python train.py --n_experts=32 --activation="swiglu" --router_score="softmax" --routed_scale=2.56 --balance_loss=0.0183 --router_z_loss=0.001 --groups_per_token=3 --lr_router=0.00189 --norm_eps=1e-06 --batch_tokens=[32768, 65536, 131072, 262144] --steps=3937 --dataset="wikipedia_en"
Below are experts of layer 8 (counted from 0) of a mixture-of-experts language model. Rows are named router (the router's row for the expert) and show model dimensions 0-127. Each number is 128 + 24 x the weight over its row's rms, rounded and kept within 0 to 255. Numbers have three digits each.
After each expert's rows: a language model's description of what the expert responds to. This comes from a sample of Wikipedia text that the model never trained on.

# expert 0
router:137119108178110132097120127135081106149146105130149122141133078142126112105143124162127136149150133153176125188128075115133154090128122129108112141133130113132134095157140109098127148101133107125120110115154137132164098102110110117121160132137091171156136164100113117116086177114175060118140116136168146148129143101129136143164122112089134102162134114149151119109124113095138196139116
Description: First piece of a longer word split into tokens, often Latin-style prefixes like con, pro, acc, sub, ass; also article a.

# expert 3
router:146144110137096168112100138147104103154124126128131132135133089126139111141139118139146134132110101149164123187145078102133145096144137133126114147153124113144114119160127102119124131114165095114150113137162140170145105115111112117133159099146069178105161171133116115138124093125150121144125175123173184109101166103127160183117099133066139104141072118117152120108125103124132150140120
Description: Wikitext heading markers like == and ===, sentence-final periods, digits and percentages, plus first-name and name-start tokens like Rober, Mc.

# expert 16
router:119127107175135136103122163087071094172136097100140127143144120180112108142117122130140132122136116136126112119166078127124151104155072104104124145148146107144116102142146096098141163104124135086106114141057132138152096140142110129120156142143125181150144143150097108137117139127152133163095095122128140125158173139134112113152127110084111123148127143119104132058118114115132157154104
Description: Letters or pieces right after a word's first letter, often in quoted titles and names, such as F-a-ith, van d-er, B-ou-levard.

# expert 12
router:164148149177114134119107132110131107139109107084144079122130117150126133125121091146087147173157155146145117160135061121150130105153106120080112109131138113134062105097133101118116133109167107078118101146109123148156127121110118103112144113131145118132133098125115128120107075131167071129120095147128150075109111108131147195131116109107110113141120100120134106122105121112128162137108
Description: Forms of be and have, would, not, and prefixes re, pre, dis, un right after them, as in "was previously".

# expert 10
router:165155134165112129124081178095091113128116116074141127176134144143147115142090112150131139113138139135165112141133135066120151125150106118140118150155120115166135104122170128184134148124152086114107139147107154121112089119118116106109115111138096188134117145099122105104113094110144116123104169131163146108104132118115113140155117101138111121148091103073076122138093116123117134134084
Description: Prepositions and conjunctions linking phrases, such as with, into, of, from, plus column-separator pipes inside tables.

# expert 31
router:161154112139110146133110152107077119126106114099119106157132115150141100109117132137108125166095136167190131138107116079182133095145082086102106134187156120140107124141143125161104160111149105074133118134089150135111094133131123126124119143156131147140110107098109138120127100110137105140096127129165165101139145117151143156168104118134130118144070120101120110127123129110127169153075
Description: Auxiliaries and verb endings in prose and quotes, such as had, been, would, not, than, -ed, -ly, know, feel.

# expert 6
router:154143097150083126148118158134139129129147136100115133191147147140144091120136140147134147125152118104113138193132170064150137102132122130088097146132116108142152110171140118123104136109161093114112095152169127142110088106106101133100128119132064145136139150138088124126095146090147117126108154134165114120146143114104150104162098089109092090124109117111145103079127138120124115147098
Description: Stems of common verbs and nouns taking suffixes, like work, mov, develop, own, build, before -ing, -ed, -er.

# expert 27
router:155124154145061155112119155138069105140058123139148144156115159138124121117113117118080149127097104130127131147123114110152154103177092101108134155174138107117148105159149091142081140123144109108117113133148125148120093106123112086123109141154097186169168111177126109085095105114136129129100164120133149104129139118125124123136111106127127122142095106099134121131126110091111151138131
Description: Inner and final pieces of personal and place names, often foreign, like Shilton, Brighton, Jefferson, Idlib, Plovdiv, Abhimanyu.

# expert 13
router:140145138185122147141105168114117097131106118101119121149140151141139142130124108109103142120130116130136120148145081137158145117158101118093123136167135108152105091217135090115106145106130118089113116141185153126157120127122112119104122105141109124169146150142113122100077076127142112171122133140118155097156158105122113184144104084105104106144149100102130100094111110139102147142121
Description: Middle and final pieces that complete nouns and adjectives, like ct in structural, ism, ion, ory, plus whole words film, system, song.

# expert 1
router:141116108170119161075120117133067113144161090125162113129140086150147119109127115146126141115134140131154121166150083132128148094142094129135109128137136107134075098131146094081110134107130103133112082144132142145185110125102116134119130123151106162133162112124122075103139131137154107144124111143183168116096157101128115127189125102082125123152115140144128118102114115096140164161103
Description: First capital letter or short piece of proper names and foreign words, often in non-English or accented names, such as de, Le, Re, T(olkien).

# expert 24
router:146134119120088133106123139101111083132130130076142143143164119165101124107136117136131135173122111114101093153144129135156136111133124103117111133164091089150129108114181102124135159115133107117121111171138126131128128140099090138093134138116104120090188111171104102143124144137141122155107086132131124086056135121152156104131140117115076080153140126096147084123112107131070134145124
Description: Year pieces 19 and 20, digits, spaces before numbers, table row separators, and infobox field labels like Location, Genus, Clade.

# expert 2
router:145135129150118157080090123128086103159132124111149102162127162135150136118121070114148146107126141137168114176167117108126160112131129080123119157175141094137116069154163106113137137115154145119113118157165125148150118103106126127117146139141097179144140154169126096084140105125139148148117141124171182095103127099148135142145107115119132125138080109099108129133116090096144148129105
Description: First letters or pieces of personal names, often single capitals, in lists, tables and credits, such as D in Dave, J., Mc.

# expert 11
router:160163109148104131119092134070105106113134121102193130139149130136137129127123094141152145148129117149157096140185122096134146122133112130147111131157076116152130119146154130168112145101122098120137152144120128143121116123118112115086111098126130188136144104081114116061102167101123152137115171131148143112088134123132123170162111121132105109135114057103103111137081123130117131123108
Description: Prepositions and articles such as in, of, at, the, plus table pipes and heading starts, common in sports career articles.

# expert 25
router:161117111128110158146116153117096084117075123118165111130147117164094104121114120178111111142153100136170087134117091121140136121124118088144107158163080122151122099132147130108123154109129089092125116150133135135131102124129115090118140145155126142148163105170116113124088143137139148160087149150129171127144148128165123140118104108118090096143130096063078107162108109090115139138101
Description: Digits, years and month names in dates and measurements, plus commas after day numbers, as in 1968, 37, February 18, 2005.

# expert 29
router:172133083138123126107078136112129102151115122093126130124137098146136095102101113136108126183133107156166091118123089087146123102137108111115117136166166111125139131156151106167131144105133097100129150131101106111135097130111114082117125135127051132145135099106109115146112092108156109144106091141136127117125139101139138129145102099126091087140090133084126058143123113110088140142115
Description: Spaces, parentheses and signs around measurements and table numbers, such as ( before converted feet, spaces in empty cells.

# expert 8
router:136148078135113145096099137109116084125135107109200113134147130132094104106105126147118129142142117141127096138166155114137136116147120076119137135153108103138116075149173098144127136105130109105080120148108131138150084135131115117087123119128115173191146119124115126128095105117126130133097177138140140129109152117168122166151125121103115107146092134087084061141088114129119137118110
Description: Year starts 19 and 20, bare spaces before numbers, opening parentheses and the in dates and tables, such as April 6, (2000).

# expert 5
router:141168122158130139122135087148132120141146126115151092156171123128143120147114113141139158119167124148114107161187140097143165117116104116106105148127132117158111123166136118127121140097196123122132060148169121115157129091109105129077133113150100149180132159153111131095108152095148127161122127140187131155143129112128120150137089118092108123136147097101167113112106126093134133157103
Description: First pieces of ordinary words split into subwords, often after the or a, such as b in bid, v in violence, ab in abandonment.

# expert 20
router:134112116142108129093133125135109102145154098125178081143162136147103116090124120164138148161088108112129127136147101129136191122165108081130105148136115124148083132108132118109127131080132158095118090169121123121119122145099108140084120114136151171162193127146117119076077125119137126124101127129159126124058139088159130127155105106104122115154140101129126129106104120120108133123132
Description: First pieces of split words after the, a or The, often m, l, M, such as m in minds, rem in remnant.

# expert 30
router:129121121130099151117119144105124092162087107097167136136156136143104103122103125111123139109108141144162126126165118123135146098139092130116137131163102123132120126210152128127105164117127089126088125137089122162155074148103117128104138131135104194221155165148105127103128141092114108163115171145127131082144149118125124141165120122116127120152145143133137099123119109132137148147109
Description: The, his, their, its and other determiners, plus short mid-word fragments after a capital, like Horse, Moon, myriad.

# expert 4
router:131154109134115174137143124119124110141062114111153101149113145140129142137104094137101154136134139163116116122173090099121162124144089120148115179168160119123124136134149110174129158104148138112129090140149086131119111110116100120057121138118149137163127150155098107122088143112118117142084136147140157129113142121125105117174085110099114112126152063096078130125104115096124112134110
Description: Pieces of country, region and nationality names in infobox and prose, especially South, United States, Japanese, Soviet Union.

# expert 21
router:151139150167062189140111128135117123160094110140127153164118141146104112118128118124112129120101130123151120190127086110139144112162104093115127125185150115137108087176147102121077132137152136111112111121151122144115099078116120090114127117184098132133179133144127113105078132130130144132111127151129161127135162102136118126159102109111115092119121123095088119150130104084124149141119
Description: Final pieces of surnames, place and organization names, like -son, -ford, -ton, -an, -ia, Taylor, Indiana, Alliance.

# expert 23
router:142135109149092127139118176131107128194133101134166113145144124156100111103123119140103135110115112140123131154111097115132157120142069104141106121151118128136075134155135102103103146099162131112103117139148112113114109110136109104105124114183126139137187100166095115076075159127147141137112115151120126146081165096134094160154116094079089116131157120107085127114128112117112138129125
Description: Middle and end pieces of place and group nouns, such as m in Denmark, County, California, people, and suffixes like ians, ities.

# expert 9
router:140158103156120146117109141116075097118139134099149137162123139151135122106107128163136119141152123137146093138122139106138144118163121084122114152130076117154113123132180120170149148109152090114146121154115159149121062113121105097113112137138060189151125126110106101136125132108121082114124171147138131147110162116159108155158109110128068107154086134104103095127106131125133128134094
Description: Prepositions such as in, of, with, from, between, and bare spaces before numbers and dates, as in "31 out of 40".

# expert 22
router:143107148131130166093131158129111126160101104115157123146132130138059143131120124131095168127103127132107133147141126138135160113156149089134115136154153121131086147144148103117097156082140120114128095124157121151122147105088105120081134125144156138166175150166119080089104169108130123147088144150165140147081137105137121131169121109097085115136145081107113110137126108072105114137110
Description: Word pieces with r, often starting proper nouns or terms, such as Mar, Br, Reg, Pr, regime, Berlin, Labrador, party.

# expert 15
router:150150141137094182137122126112136125119136092126147127171135088142139119147132119138071130157130133134175126173124117105185135116166110134103081123137163109166097086167125101110090141119125083114102091158125156145109115105113113107099118134176137133170144147132108132099084096128144104151099137130110148138117125100140139189116085104113109081122137119119126106127104125126110152135103
Description: Word-final nouns and past verbs closing a phrase before of, comma or period, like year, role, season, began, film.

# expert 17
router:150107138154124166122093145101090081116116132090135116136132161169099116136109076130120140101149131163139094136151103142151139123126109099122116157160096115166114080141144099125130140084144118088108113150098119136139145139144116128117107145123127119107128129137126115131145169119156140129132109125147160087149147103135151165157121114153124116200145063094060112146102097127110153151108
Description: Periods, commas, paragraph breaks and heading ends, plus connectives like which, where, while and first tokens after them, such as Born.

# expert 14
router:143110140144115180142107132085138117132062096109120119176140127172128115132148131116124132115092129115143123175156084115157138123135121120103093126186170115161104068154142116115127153123139109099129092152104150143126103117118121096099144148143120117135148141111107087115123101123129089156095153143104142105127159108120127135146068099119112098129160121122140091083121104131110166137094
Description: Content-word stems and suffixes in running prose, such as film, develop in developer, award, ist in logistics.

# expert 28
router:151152136117126134106090140105135094164102116097166158133162110162134097129118128106136154150104148160119105116168140103156127097131109126102142147180115102133152092181133111128143158104125113118105128152110140151147102157092113131102114125154042149165160133159120141159078096109133071146113178137137145130140143110109144101140136108101114110157146130108149108109123106139112140150115
Description: Line-initial dashes, bullets and spaces in infobox lists and tables, as before Length:, Website:, Genre:, plus determiners like its, their.

# expert 19
router:150164098134065132139073148113091128142110122075141114137121142140137129139135085154120140131088163155130111172154132095111160095137092125123127152138114109159151104184157127166111148113126102096144129153121136127139121122096112085104108111130099127107161113105120134125111123095160125138129138123157156095085130119136147067174128122138129083128111102111085099127097124134100164131105
Description: Structural tokens opening sections, lines or clauses: heading equals signs, line-initial pipes, The, All, which, that, List of.

# expert 7
router:138127126151112144136125146104116105130112128078128138149145198123130125124125128109108165126124119128116125128133164114136156118144092108114126138139126122134135123227133113147096146109205070121129099129111097165124115116131111129099093125134088134107127144134093112052126152090130114160085151141175135122122161118112145151138100109119111115144112107098121119090125140108117146149101
Description: Short inner pieces of words after a first fragment, like we in welterweight and Commonwealth, plus stems such as Ind, educ, soc, child.

# expert 18
router:155120130152076164145097148134120114150100118111137118138109094143119133113133113121090128125089140147153130147123142114149137090144095134100117126154126113134138110226122109141076143119166114107104108144153117136122108113099117092113089132176126111195125157142114120138128139107163117147118161146157150104148155126133169137158096117111124071141138130082096087149130120118104147136118
Description: Suffix pieces ending common words, like -ations, -ities, -ism, -ic, -ers, -ual, -age, plus said, they, because.

# expert 26
router:150124138139085174141098139100115105106094133115133121131135098160126101135137092122157141145087129135114119157126070122165126100138134131128096139163082108162113138138140113125090152118121092109153099172143134144116143126112101115108103122169121123098157117128120078103128098137123138135122071140129157066106134125138128133131093091128085072152106108086096099113119102128081121151140
Description: Last tokens before a line break or table pipe, such as ition in competition, heading ends, and final date or score digits.